From a checkpoint of a small mixture-of-experts model trained on Wikipedia: vocabulary 12308, 4 picks a token.
Below are experts of layer 7 (counted from 0) of a mixture-of-experts language model. Rows are named router (the router's row for the expert), gate (a neuron's input weights, with its number), up (a neuron's input weights, with its number) and show model dimensions 0-255. Each number is 500 + 40 x the weight over its row's rms, rounded and kept within 0 to 999. Numbers have three digits each.
After each expert's rows: a language model's description of what the expert responds to. This comes from a sample of Wikipedia text that the model never trained on.

# expert 12
router:509516438530580478459476527471537483484492518478568473472551396516469477497505470537516495426448491460543502486505499460530438443525513405548535509535494543508490469519474532453446508519533554502477478472493484586417470433457538464455434535500483475515460471552459557454509481534552533515562449568571425474549528425486522482528579520464506419470509515535442529450428464560576451485481458527444493478434468478592516544511454584516562517473484459438497522489443550495487468467481425460544539473516501465493582524505549501515520542549481488424540507508449526489476484515449498482500491498426485476485522576440527490500507513534510504577539513552452500537566530504525479479421443527556533498478512482579469497517503482550533519540516514548491521473507426561547526425561505
gate1:532460413430452469538571495526493458460472556475575512493507460520522528462474538461508555408575469463518530438426564500509485469532472528527467513509497522487479498485459490473423528556555536521488481526432514513494523482571546546512502469527561488482481527567406444489500455537493513518496541465536510487469523486519515479513499512568517551540594500502504490521505448496512484528512473486513516531491499547459471489479495464521506502475528460446515437435464446588525571506441452529470509466558481535457591555512518527513489534453528551591478398470516501535487447499452459463517459457455530526511511512465462594478466438529533471514539550422452600523571454530471584478458529495455480523491533483525497386510470529483424507466553449480549524522544515569482456437442519
up1:414522447495480514508505490460446486453536493403514485523452476508507506497456431492465589411626497417537488375483547526544423429538522532516487485470518533498431534533550495507515503502565539459499467470514536520545499461527504471523531523486529474542457532501551571440470462491478531493464495461469536560522491516581543500538525500502504531500492437562595491475483502513464478495460586595511494435479557533460480449484510435499499493515539512459462423542511444508537464502497502536481456489530565446505506532490449454501555580448475473533481430520496441519432516580462513537478497488483581528474515488482543491425509485499517484446603527541515532553522501449512523498533499528453507544455565532489507463429516523511538401553533502496554518467513496477491503443531537
Digits in numeric tables

# expert 16
router:505570511551515464512510558441543506509496562473526506460469488489473526483467485500566534494484464534477569483516502496487502522513533435444481587564545521501506574511473469441505457511479522522520471489531564438497508488488503499548450485437479421569536537525571505493438492476529529456438500510469523482454529506492490476524501549488492569463513463441563477470436484472461532473556441525465549515518546477531468519497442488571489493532496501483551462569437469535573427532477492462576524504499481457499513463433433460479563504515395574555521500485471545489556567552529586533449518501552516447518503441529539436489378513483515548519504538453443457535506452522485572592500561485517507429445492450425486537572455530505445495473491489448462511502587552491504580493493482
gate0:488512550523417507592446481442501485482475513525540469517484526520426519494494534453454506432522483578524519580470492514512469541513536464461520559479535445470465464522429486541565545547439468491495465547500429472523472468493563426552523529458438480515466408481515447485471593516497474561517435469457469462502484441414506525530509511628506430552540545507467488545392515597571498462495472459483513505572517492470457516558498514556469514572454376480543494550549486553540479520474532497535502506481465538488519440520469524494524543484517519531475534558438546505450474476491499481473451517512455548482506534550568464532486544570518550513523463442551573494460449477448520508443520533458506461533486527484535472472536512471525494458451511531502541517467492497470547553496494
up0:485507454422457418519521503484497471450484518489450512527464478497469497541517500573451514423508403503530508502526431424500552464505489480488408481541508563515504441534444471507544497525533557534427523535491525444451517509549556457505476478629531492571496430561492541537477534543542557480512518455578461542492426494483518488492503556508508449443437530533522536440540486503521498443513468515501472521484537468536523465555462537540526445471471408560490529475514525530501526544496466509546510601504489479485443517471517491555470470450452563489463459488454492473507506453465516481554450502489522475553510510503442586610536512538409468490522530462485528463499549468550516530542494486559479571488552431477489512476433418434496439474544428521525496533471471512559548521516482
South Asian, Arabic names

# expert 14
router:451507503532450440471483505493497506480532548442453443536499538488521520552474488588515521508450477494525466422522492510458500489457570533541528561550488434495515504527443465438485504538540483444501417502462471507425507535522521524596560471502542477527553487445486413484498529497500484490496528447499469495531460542561535517455531521525476473494456525487450484587450484491582478496525450399474462466504515469525472552543520488519441518497435582462468551482534524585521473524447484536471415444472486505478561583540559429463479494547510444487423431448498420508538495476475499541468502434442539483563452532534452581454507524542522492448492522591457530521474482506486483446563488487503423440534461519468571508461502496526536507417436539555481558510528527516529476474496473
gate0:525465493567475534498562516506434485543497448566534398495489453449527523500520468397487404569492527470497486514482530535503504446482488478512515452499539513484572495450511498501478480524544467426538548453521497467559454525521541480505517583486501457558492562505549505502517516535497555570440477465481485485507458538502398438545433548501439458511484521422433474513595453461519564556520444548508488565511525525576545546431542470494532508610449514530484570525484536472502558485468498512492543531456491446503545520506508459486470467473558504520537525518457482448454538445534484467482494504606495458489541513543480507559488559474559470478416522521476526500521520456589464501422413506491476537450446453509534499489534533423440461504555460497486472527497484506553510507510502
up0:489475515468508466507467425487503504525467538470470553488597558550563505521467477526473469540461507537458456471456496485432447506406560533496530512483414487493457484555523588515506474461499519508529454498558490537528582520476522536531478526528432574553420478543537481521509486497488455417572501543545518485560555513506517518435496478464517474520477514564501627530428537569507558437594501416437467485514452510508420455482499518519445554452448524458531481529463491495494436569506514498554469474478580498495464470464517511468542417523540485454551495506494530510525445516474462540461522449468534551563537508497486542557453441555450526541483502437484486495455468501469489501564570557529484429494484486468490486409448494519499465538477501511498538508483455502521564440523460
Place/affiliation prepositions

# expert 21
router:521512541464493471498522443545512517550504404538459522490507555500535525579548463528493520519497555436500489507461468533478538505470442459524475509565498505527393548492561422521490512466526499483518530476518498593461516543505490458525485423577473573484455457461448516558474476507510545556494481512497499564522473512464534573520494561499576450562457531460439487580557458492452434499405543543484458538502549552521514504459508572439473537489381458480555512544546500600433491580525443516506504475526548459435523559536461501548576554480550507502470499523535473527517450528532491463475498495478491446435522511503445512501438505500587466476497515457500507528510508432459473434532529510413516500467548536487486543540485481477531552555502487557463528458468464523520463535465465
gate1:504522546496514508433521364534548488386508489500498528503488530484506497499516537526518465602442534544455461502518401498460457513564555567548501545532521502474488416460478518552538463473514492485470450500469454444632520544485520533548470462524504492552494544410470488475522422564528528567586505482442561525516490476535525530474446480509512534479456497494504538495584441553539553528532461521479485438500509513487431460518472531516481452540462514485505513499583523541466491513487520463499423522542570490459498409515481504520546452518504484509453545463522484521578502486553568511453431515457454485460477480460426469512513474523464524569512480472542493533501530530485490482531476509492494499536544523579533496571471534469559439473494393507514539465531429463486548497466540
up1:468512522556485448536426543549502497577527496512507522475515520487455533490418451539502512496565360472512500495484483569581509490528457514465493485508513560466555510497492447529491501535501489477513516472477525460492479395547506491511570535467416433488449455487528505431414486473448476521461518505592426498493502460550459525547517485553484586510618471501596535481475542407532513537527478560574489506494466530446516536529514566461491523558462482531451498463459548449501507516536535578588572508496511506473485503538492548467485533481513482503529487450586481412456514488461433473507485456518551421484514519466504512553539491488509494479576537476480474529452503547510443485527551512490550482512490473474459492462484492547387499427549560487498499533531503479534489533475504
Sentence starters, table headers

# expert 19
router:481482500581523553488484502499493492498512568477485495553520512519462578525517475513525426519467518392518456495510507506545500504506503528456573507431577437560513464444547498470518527563559496535519539495477527401460501546433557485482577425542586523490491518477510484508522559457551536516492511519513462460454438528527487527467444461525465519537468485498544469484522473521546566539521508508445570465550483504456524531471490525510528449521497523511499432505544480437452521428473511540464485483495505470505514482551499443446597569507490492517462457474495504597491493439465523540471541449547426406434594422514480486478393519498505515569479441494608470510504494488515554513463530404487520517495458500448479523549551525551489506503472503491563445529477500552474496466590516
gate0:468522477464553564538529526517544547508503502481443505513528453518421509486482514533498435508490483522427504396524510588503488479539508441461432505558503467476583525493505497514442501501622509519478519517420496524431561452533492494530497487510503487506432516496503412472472529500437505490567458557428567497479519476583520510492463518540469453491480500461465527560466521501423515561464524566461431551448518485486547592528500536430479528565518516475514467500494492525520469491544519541452564466476616451615538533483439508508495539427581514498459509440511516470539453524487456471495506499515496488498526519567432485490462501511530463459560516476533499503514488491527553465464485505510483523460480532553413513516545525489465458500559541371542513476555470551461461492438487
up0:525438452531515451567565428506513462504490465529463404567436520468505450443454500491489491581532526545490471478557504478568498456474485521539402569473497487550462506538479477466538531480441470473481533459531445524507456453447484540567489501522434482550481502497505484532505523510425477575489508450539499487557491482469485526493534460502540544540545492552472533512450524578513476493567512417526552547525482501483522565552461487552550446453463456584473477505535517548515555510561527473526497526494489570486528528463542565428483561501524513466522473499487490464563524431509531527513526449422527483458519477475534563565533467536463433485532422500462571542515532495463433472493433546514469468498492503407526411528498519515482476524440568580470499488528537438542476478562441
Place and institution heads

# expert 63
router:475480465584461459499528488539478506530568521548418523458509461549511460422533468431566532545450429518513451583529480455505498460578510429543438516512535467512554475474517469498494462422510460512512473513540449493463539455527452584508560502561558473446506509478486515499511527494420468556443505495483519539497524534449552529461541467526453452490470488545509519574483363499463547518510525423568500499530509530473484539501527490491468528508553480480493514389504452441485500477537534548482458444511473508539478564472553435536562471460457470473459495551427510541495432524457482508466508520549531469464587475444524449444546465490519441460466489454468546495475533483568469483490542482447554508480487489534459474441575484562453528477502513534489481456527494533553476452529583
gate0:492435492494482488482556469508541490507513505521550530497516521425518508505490497491545401502515509469592480489501436494522525454522483482555473416562527496486508468490454486541522518506525561477453464467589527467515453517490548551447511500466474490460489547519485465523501481462479465498527444462490576526477569489517514565477590433464485447517525583529588529424495564493581475454550514486488479494492499485514537510482402562446472449496469496461516499482470526474441416469453517483530491486446499586478562491450577491542501482517476484449449503499496494562504452463511418524505511510503527452507609451516502513505438498558525477521588413489511506502531524522534461605475484586445470464504538490514512457465465624393513443507490590484470511463507504488447467502519465
up0:552605509478472467520525482447536493545477524535457489548558482490528475492513478452479525455522425521427520529458480480455609594497511476479538525444490563505512511529472496532496496518441479457561550490472469462508519502496438434573433475448471508550509487506443500509488532514562505504439592492528478518482478522499449555460482586488573588507506391469399493622469494525504512491480474550543513531519436471480494515566559451554512552526495467564496502474543444482557532477490445551533545504484461519537517478570439479498501537478494455562514474539529503457504451460462510541479476386494518532488469533546443494508490480421436491484462463478489547508535433462509588510504485436467546556494526477482539548513444450497497531537482509452506487484494502512523498526391524
Table pipes and list markers

# expert 39
router:516533544511434490433499464473548536459514490536495502507506512487464407471508546526532532435392476535509431534455454525525578498535527500460484487487555527498499568441496462449427489545437511611491483502528454506480555492507456459462406520553522484548429409532520507553513510539508518534474501548537488506567552502470539443511435515517545473459509523514490471608478474462515444531513540528397487425570477475500491544472467520431565505493528506460511516453460509627537505482442442540520445463496502471533545489502449548561522423546528504523526528520539455494465521454523505454562506479498569492458536486415518513535520444427467510605477501511503474506501455484457522534509520539435498524504484534481540502592474450505461495478490473533505541562468531520510550525499533
gate0:480547533541517523519504515537530509529504517545547464492471433507481448658536483436494500485421550541530499458484510460510532485601492532489529478478518485486418558421484523456504417515515562520498440569509495519516482550500464450516566484446490524480485542556514494496504463462595452524496497460478538458533524493542516454569491532528530545517499533471469536470528459496522495504551472407431477539506473519499516472463517486581466517525514488457522457503534523509527448430460499489480418457460498505524590503534527537521487426531547446494536480437521513468460538456433506579527547577580542496457470449438460522448422500476535492553516432459560502456496528503408538522581597505430435474529516486498554546488439494469511465531496432446523511516479481495487518517483518
up0:492519479532416488442406503504513592502490477492502522499480504450518561447417476544481585506470520566471547568480491471530407513522542555517451593438539486536509516441425490468464479509507511553440482469487510513528538561451482507439501458514556471492491544517580531520538568430526472507472576502480433481497471502490499484501487488535518528468509458489501464423407558539478567519515467520462486538508572497552563493455401443514470473577454490453539497547538449518480440414475485487579549524451476445463511585538514513504427521495535459506521468509488531510475586527502504516507570518465467530521511487511490491476492462488491451497472477483524522557553454529514551460555483531493531586548530458507528477511481490427511516434402493563492494489559546452446480537503494
Place-name consonant pieces

# expert 24
router:482571449503465470518519570538510465476511511493453495469496508528381535414493447519461519494519456516553552479496498496491559465520468467516531527517559541539530459501499446451496463522481538431458415509517548467432516489497569501560526531540495541534496483434441530467468429480393427469480486531544501503468539453488563525510572490501465505495535449550476503523479475451478483511425551523556535516517479517449517496503497565581442503498464530577522528518561448497532496484526437537417499530493479535501432527494555455533571462528481478532467457533418545482505550481513472513556511591528463521541455584511464493485545509502504441491495541443493463538492442544547485565497609530517377481499492499468461452576579486503518476511437481542473525553546567521522506503516498
gate1:480481548523500547490459441559531556511560518523479475588559489471483596465519536516410534583448454518479432511490518512557503490423585468513495482526528472572557543532467499479524507489483510560611508466489519466530540451465485530496504508507566554493441504516463518529507517565493573521513443471532481558481440416515510493511510462506470450455499527504542505545566502556504546540487512440484507457529424483489455497555533501467479453474528481518535421461479507454530491476529577426542484580457447547478475528460459501441503440545459607468494495477528520507468461507555535503498487496489499441507494452539549513521484532524466490529513473391484527534490523518460466522526490541535473446495478447466423418413450465522446500567423481538460548515490508523568548481549443
up1:492492516484534622484450476509562515468480515482464480487578523446452564467503485531433528512505553429555487469439511544522496471369571454502469494471471525596505524495472449465500540492495485540550458515509565518529520467506561606493506506495577508466447532526520513477509519567506587535550410477507498522473419497523521517498497512503418481509505552519473481525506496514515581492539476410524474515508474569472472441534561505424511492481507481495523500477506490494478522515529486403484563588443488469552540500448488513452517431508524528506485484508505540527506521472555459432454511460500434448517464535555523458578522536539492547459511466451512430449532561550416420500496484525530474479489453487526429428501452510488517493534463466541546500451539527433501523432499448
Line-start list markers

# expert 55
router:457524405496486405515472530525438517450514454498435522532523533520469518550615464523440439541504488523446541457497451462503518459471540514557491521533544457499425544417477542532550473493471457473594444462544497476475480529515446531523524425525523497530492495541470480507481524501528476465464470453476527433576472543538512472484483508450518502473508508456498517503524505451474614544511518514519525508502506427492524509555571439577537488540487526511427538521544501546492545451444491458507473446444498520544434454500456526486477569437576420506534465431492502576502428478512488566454525545553451530530567504507478522477415588498451532523520475513506455433497449435501542482467520490497510480467457504522555483455559486581518492534491494457529438508509515508543507590549474
gate0:531449441474461480495504477469491478512475513577538552493481521522466455438526469433495482542491508542516523423520507419458467477478542511530500491523510464536447458474516505483518520469572470442478477487436474499609512516460419521536545534480563531564505497488503550524497510460571536494479584504382517492528525527471520550524528447596498564547467512501492510525461565469462530497455531485468481500548493450429521506477445519466485513531479493433514509527473481610504528412461533467565451497565448490520534487527505540516508517529562494507550563466491490458543514469544484538541498531399547465552531588516385536514468457436480478501538545503441498577497481551483496420484531476445509530481555514546509461521589487543512457526513492494489491557517469491436419568534436
up0:503456537479528555507498492504511511498429444483604468491484500514479466501465574463542574497493575430466501578501514549455528509545490540487542516500424533536504434511515555518498519498469480518503452524457519450483492640475565574426547538443542517552498537486517542547478516447467501533531418448491491469461418490446383466464532486566487518450449505446539609451508526524492497561546452464482463587505503551522505517468507546423508436507546536511538498544510511449540517553564451554498539499480427547475517526483511483495419538488500511455512519512538517498491550525487518479519457424508511530406516429455478500502474499509511453472501482475502472469492525557488551472462490514578548521529440477490467510513487486439494535485493528520540514462511444504500378429527528
Education and academia

# expert 43
router:527443505428508468545467451501457535469510541522575495489507509546538510508505555596580528515529427493431576447440512551558506560503501493574584458455514533480480458447474518480482569515515442455497474535564512486512506482476542501439506540447492471488523531504533555515483538507517545527545540466438560452492465552504469483564418473460562508431540471497474545532532461499525521510481500538520506508462538476453439437462519442469583549537441626432523423465511519411441471479537496515488532523518498501544448481504523569559511434531487552542549540541587503566470490530468504450557498479603477528468461554466474490490481510554448482560520449485477472462499488519498484523486448509458524499504487444494491567566516530423467539531512531561494491524499483523505521541460450
gate0:438524461538455504429447495510540489536511529550526490545446509476502537488549481594472553545521520418571479525511445497416589421508534501519485486514546484510521430496435524509502539535566451486492480548476458532454509503489594514542479462511430563495555485381458495536582561416475520529464484495560479514562503533523545536538516533579496474511477499477546444530452505525479527432416503495466469517499510511487518483464554470526505451503490523486560454443519503535508573534542593501537487455431472546445505484506551574513534518466506465438552537492509430475482502551537445544476527511537428427506519501502491510518505470520480565478507565511474531493409543479532521483443388493498472474454508544445515492499508483458406470492490504498459452479516473586503513543493482
up0:529456508544481464496446482519512561455514567512462574538521507545505516445505532505519553473493522443483489507544508484548456458529521517512517475506499581484548503514486538454515469407512500518484563573545555571474417427492510442512489493559428424533500533468509503441496534502544459435468501524607509513497526505482554615471473497442540502462489464528570523477441494516505519446461437515518575502470480483489492513520437408492502478471545482438552482504416540474493521488507490434444462501484560500453500478465416549533598524492466471572514510512530473466536521451533462515552427470522460480435530471554486524565523513585540492490499433492471522476500518541460573542444443451543562565442554489580488542498466482541476512495414564495471524504535457511496497503447477
Capital-letter codes

# expert 47
router:481468531447517602480493489517468595465525499517450484563525550528404567594469474552408432544539470455471552489532500470523519488449457553494584472489459485556468483440523522564495524482512482509475520507490502532504518496449540490487495427435510539515499498460435474469527555582461548485507482473426550473486437473533528604461486513458472510499468535483496538437540559527528581598445477480452549509505509485555540553468469536545516505574448467539463451540537500441423478497445535540533458528545506483569500500469521464469470538481561486428478428515508440600481485449438563525518453465455462492559504497498481491461446556523449461486575436498488508516534485521482505512491501475545485511438484548439498521499503478533473525494477450498520505560468512497476519557554462
gate2:561478493539406578514484526541451508465533475495444499544536501520543531421485496515498504441536451454547477518484455593495565415502510535467497506483484508488496543481461570524521472584510547590506483488528518492533519525541474500566557543460519480480427588471517487501475459478470473475528446534546447467568525516483480425515518506554503542526464450528540438507481471401533528575507511467506552499511432511487540417610521615475518577485488539446436477552471515499506550526497468506567461499477510444493526516473452514441458514505498491453476528512445531488511455431446486486468475514429437438467579511527538480441409513513516479498483463478481524457459523491554515466484539528507537521508496519513528547515505509552470517496405523528517532520473371523546463457529521
up2:490573579408510471497521554507511534600514498569440524438530434499488479553550524512473439497451534539513502529464544474560472506492487440531536494493542458507491556442503428546547541450526465439485514582434480477525438488468452534439423461495518496446488448463484517492492489540566497518507553550503519532511420489505479557503543535510550482532540455465482526489437548505492499504476509480526456492434498539457510593440514427523514498468473427472501521456432593546517462490498458543481489540531473581486451438570506489571538543489495503548472504540477466497447535532537499498466535503499521450506477484564446505493574486507472562561535533549469480583526498466428505497503504453392396463515566531499512448497463508463489546502464447472534538472512475512438487568492461
Institutional nouns

# expert 4
router:504515481540483478527512586562491489445489535531509467484479547510483447472467554491517544500443534457536503538468585532497515507519551486547440558529470466587448519537478571476486566524455443524462538505485462530551548519543524460524487507429516479541563401462482502507511414418467497474459493451519550480504478470494477562486499444505477496412425535533533485464521466562491513488471572492466549544540523492587433471493498471478464511449530553545582424490553544492476517540574558495499459512534510509473493554510465542510467501493476551495489542570530439493570508538456551503535501522455458501456425560458512530459551435463412529487474469583463552582524470539500434505442457525514482464507498518537491472456452521500488477457424509413481544555513507489469485464454422
gate1:561539572541489519500465581552493530418509492547471401458543467450498457499544499446492446502447513513490579467546495506499490520571532490474461515543451511515435537507550553564498430394480529487500531515478475560581478445549511444461472518514535578434456493507450503513520486529529518499546537542504455526511544463450512534507559489522511472533537505546454525440427512419474496492463540525475473550575488447491417457491518481520471490533467538536490521499552485639511498495509480527500462517438442507512502496592444545568488490564520507500509461518529465534539505529523480444457469455520481463486440530501500528468482490497504389503466556511424574471425431528485481412465468494504472443480534492545483527494547501551505477461473484542410535468543511449565529500482488
up1:501486503502496497501495471596543508525544515511504511502507514489496536550446480494469485550555564468387536498590533505547529526472537493488506571471431566479500481507540510565513489476552493520552558520451514596563515477498444514526500495535483450437515472418504511533474499503527495554484474545537384535510522472476495522558475484518519520480552444490423504465469475532437461480485418439510536559478391468492467451455452471435502514496435567454564559481506547579475491553437430422597469549498527485526489519535526491540511479563467539442390450573466455468447539554490465515463539466563530534522436536507509522508502522543472448478493487457391473505461536552491469515483451479556490470519522546546466552476442488504524519490494496480517492457519462486505546482521495
Prepositions after verbs

# expert 45
router:542454508538510517536598487534532488520464538505560514471435527497426409432522484458493470552490455510482466480434444490579513512484559443462440523549533413483499528505517528439487510487485521543472410503434498568508451471566448514470489568472517494520473496522535497511521465527538565500540544547491512491489597546530462449485506511504518502504512521502497455525469471461497484558504568486579459508410511492426509513495546549453476441528494490436451490536479461465518540508484496436562472486476495450445536476442440425451481509490481530511514550491483475481501524508584505529485513451465503547553528556485491390531536463394515588476520423469537492498438571467457482537476556572493461499515457412482527513494510532542513505459574484488475563440487476473497487455404509
gate0:551456497502518530494521474501547456546517515574547585520481448352528564490499471509465504537524493514525486512488473517501508492551574467506542466568485503487472532499550503489459458524464481509443508528446472551517542522512490470480500611488518542487464495552521463494460504507474486469495512554506478548399483493515526510483502454498467480428486587543629424451530427547490495503511467488510489530478519467506512487514490515562482500516515524491457499478543462529381501555538429551489424549422481474481523630531439555496481524486480556442408475458432460507500521488489461495538566475509462462544550513544548509532493503461563519507459538583496468473498434556550496441471483507479494504449430480532519498548492497579556501449554539494466426469484499475491439488481441
up0:532476492518570561595445521433526483541506484515412519472493476441431488542511473518583523518472513544432491419575523467477457528483465463570425508481551497506492507466545462481548477539499490490452491490487489542554573458572498516466469576429503498463476481502451498450416483532503479506483492388527433480589484458489587514544537509480522467508522511531497515443495470443518453551551523451531481604504523420453480486508445535510502439511502562487451561521504559484453464523520489517450449496475536480450537515542492493485549515489557523498437527457575528489511486462522542513488500458497496500535518485586476524448469480605510480451503570524518498514555480557470522483440537532471481470473466574564424486488457507507503523416494448539514534561453556482463480532442541
Spanish and foreign names

# expert 38
router:537483519431640444497507427511472449520442497473530470357482515534415503492533548499523509497520408554411435515474408439490482591509505482560477499520499535468557486526585486525524454523456524520465478470469517434504488520473447498430481584454479572480464471518522498452496462425505532476534497478462454508518442526512498477479569556475550503506574490465564534465537546537492510479503521503506434533497476492497532502485478521524535522469483451570508490464443491449541485464460542515523471530469482479541539463494584507501507548515472530501521540471451496490495476493526459501462521435473537542491508496530455446470467472363503506533499552534551488461493466513495539546579539511504479549526443436486559522485512478514547578502557512475539508443475562534478569426473478
gate1:464500456500457513512527555486564596470456515475493450488528519531493425481488581518561538538462506554505486483517459463513390511538526448448542509528505488445517481516440558508460589508440474414468467527525520408541514538454493514469547535455437503442482462437490433569502499481500501529501535464506475532508523480504515562544425508552495508457528448471593492462503472520558566469452449469488438512532403478523429480525494486527536542541514544476474481553489535502506591509503464573501493422579527546488564460496576569469549493499515539593480539467449526538494439532548530482510493474539473554496535472494530517533449458523498483506464542470502491455541511493464501566499436529514492512497566445491493511515463461576396460481549514444503535499443489520491503416541534
up1:442446526495541510441560557486447521460475452454466580502504543514461466426459563540538478531418491502508530460461429513459422493484434472556517388520493458492527528495505528505510527455462470481497461497510421519617482567469466494514524581487534519463499498552500590528529515477493508610496504436520488544539478482499495624515481496470488492457521490468502432483486537505500488557523532550409457449508481461516465452516499477519503499475502549505499466483470534524553513480487479480466569486546555481457496562471518538521531493470487528537472455456497506501492398499490573522488500527461495541494495459518452525457590449494517606553512502467508484469538555475457519589533499491543495493464534412535555580543507490518441429570528525479499531576513475484533586490495524
English first names

# expert 2
router:479401500516433483533432478562494494502522510502519540453530508510509450494427593460576521410571527541499574513513561557432519508450525481479459560510464507546462422466460432437454537468530461517575530582476488533498495573555516496472520483502450379482550477495504472520506487427463509472532519439515464483503470505458497541468443516446492474458492555546469429534504425560559509487514494387492490486496517534457528443491505480518537540486522546455507469493515572448504562440455508530507498482514495500479453564476475529473515460501476545436451467518502431539525520534433461500480439497481559539463498568501565492462519497508425494477472571546468559546424487535484555441550511533484471499483542564538427506525494471552537535538464513466473534499455485505516505478465440
gate1:484522492482459479510506546556513546490549531593542510465484471472539487461462475501559500456428508484564477513560507486456477438430534607432487457493493575430471512511518552501503495426431523494503528490582450514502551586508520457613531441562520572552490504517490509505486530484505418499526505543546468508526491475502500479504406510458528463645562471520481484475491497457506506508567506472457521441481455464553410495518500544514511493458482533537495552398528526525524553519524502527533526510513464601420512528510529477485479560498508482467541475519422544480515484574437504484463480502496499405453512493477513465547400512499509503517513464444488444583489538494471498490521541518517490491506485538468496427480485531555474519499436494457524538479505464522399506509546559
up1:533544533455498510629513457437525560582511523421452465547472549464455528443513520496438452492538578475533497462424476479488519517506490545498575510435478523541492584521516450475473431498540496525508507453483495448467541503526549570564560481491521500477514521500494482503523531472456537532472515401467505462530493488501493476516517501502440529504428524553502475492531547545554501470469468446485527461488482564455489477503533499494442561470514553520599477502549464498447485503504497464415396462497500509514512498449522410478495474570492471455502481514559518539485558491493389558446488462576537488470409501456554488496535533488533461549506451509533454528478457434540484519509548466488549440529552588387544496478505534483544521479514479525496489558495584513533493500552473
Location/contact prepositions

# expert 28
router:461507464460552533470515541519532543482494485571511465563590530465555507516418496506481558487478555499604502512546542548476562464474467565435525535498462450463496527538469495518468494515510483507456563503571531495480627474516468433494545459490530490533454461534452492573529457529449510494457510489562458515480592450532496515522491455479561547560459526521506464544484509506568453506525572401500502467475505481528535476510491502491474521508536469461501528434529489498442504516489475556450367522599484551508465508552496523502504518526564490470501485522450460437535491544466505384527432487487517418530502560458518516525473472559521504493592493509449462524497531536507563453436477547608475440547470433448475498448499502470500513495496477463488463495462469481529484546529497
gate0:535546503458543471490508544381464506564519474520456461497457529476517510478430417506437545507484521506513530565521488500448510510578485537497498550526513519462546524543518577542445425537537478475486523465505469482457534404506506473515506563412536516434459431498497433566495524571565499504514486559520494517493579499430519501535507463460494505565542527443470466493478503513504589503465525480470580517480480528518538508453498518435434452529473492549500472468571478520490508508453443500469502449516510449488502481501416513585549596435503477553490531502427434480593464469457488536515522517517508490510538493439535487494454468475587567485509554487530491499485436470572421488437410478541521477523512546475479485532491488527550512533537482574582480470537545456481452501504537
up0:493520534519543474442515533511403493391615485574501568516485469534526482503510549550495533582565492576518494494532497511502560560610496494517497457463590498441503512465455397501449479485539513487438543526444469513434513504532456530514493561508440550498512526513473532519499452445483548517539493519564431533504543468514526448491461427487490460469568534451501445491517582446501468548468502494508461510502544544468465513459502445528510479522501490515493506457519472531472535478474467516559468539464481502535482517463485480501428473389432470448516526446510499487503530489527473495489517558563537442445552534497489537486544490542515525417553555498418471566488486511538449439541441499531451513456532497526530541562442486510525487494395506474453561559542572485515472506516520
Latinate word beginnings

# expert 54
router:547494520434480576479501538509522548468560520529494483513499546506511511494478566550477585501508499411508452491509568526550515501459544567408498484404503517501485523451494482459435505497494531569381522495555523477458555468491473534485526513519484442528511525521478534563477467537476494542503497502559505473432574534516475511473481476532508562523472549505506478561508481474499472563460514513438496454448493519472405421478477563495521553574506550419505452459557582524405456507542553544510497498531528504530506564478443467516553449528509537531523517491526487458485472520426471418503519529514613385518558439471530492520513454541444477589567504464488447527542501532496526486488533531560520492522520453437508491531538494536453489483468492430529450567517502461515560505480484
gate0:559491449397482480496514488465483472524514520453532460430489459551507433466447497439440483533505526513579550512454571551469473527427466588463546500557582449504450500510451541512569478490472443473504402468533501534527470505544544469559436522463440485523431454552466540491469548468494531521511522475539536462499469485448509423532495583422463511480517438496455449527474485442534484500538524498458438515506497446552515455446530513501451535459548511534549525533490557487546426484554484519451519556507487533518529534493515511502467511551510493500391506533550517527525475454444507520529455529507531478481438446527467574499500551592522486464506506494531557533522490444582451530541503456472463481458496539557548573505505457436530496461535425501527480438508524433549547523518546
up0:544496488467447518500468514484465469458502537452477402477508535504491484496486505452482557521560578505435436543472516510436515512510511512489448590494505507478586521547519523482510535407442453521550514472518502507516500578429440547489517437458552467425457475544456479560466490469491483508434502463521487514488488488502499413531466506531444501464487498500501444581456503575518480489486483514485579531575422507436538543573513503449512498467525434558454474491503555570547532564457468498523501536514488541516478534475524530505497534509580422472437491481510535504441473463502544565524466523555462555531540417502531510443551450521518535413513479547535526549543502577533452434444602463501540573419492516463529512550508531475532566456536521474479545493566485497462514501515490
Capitalized word-initial pieces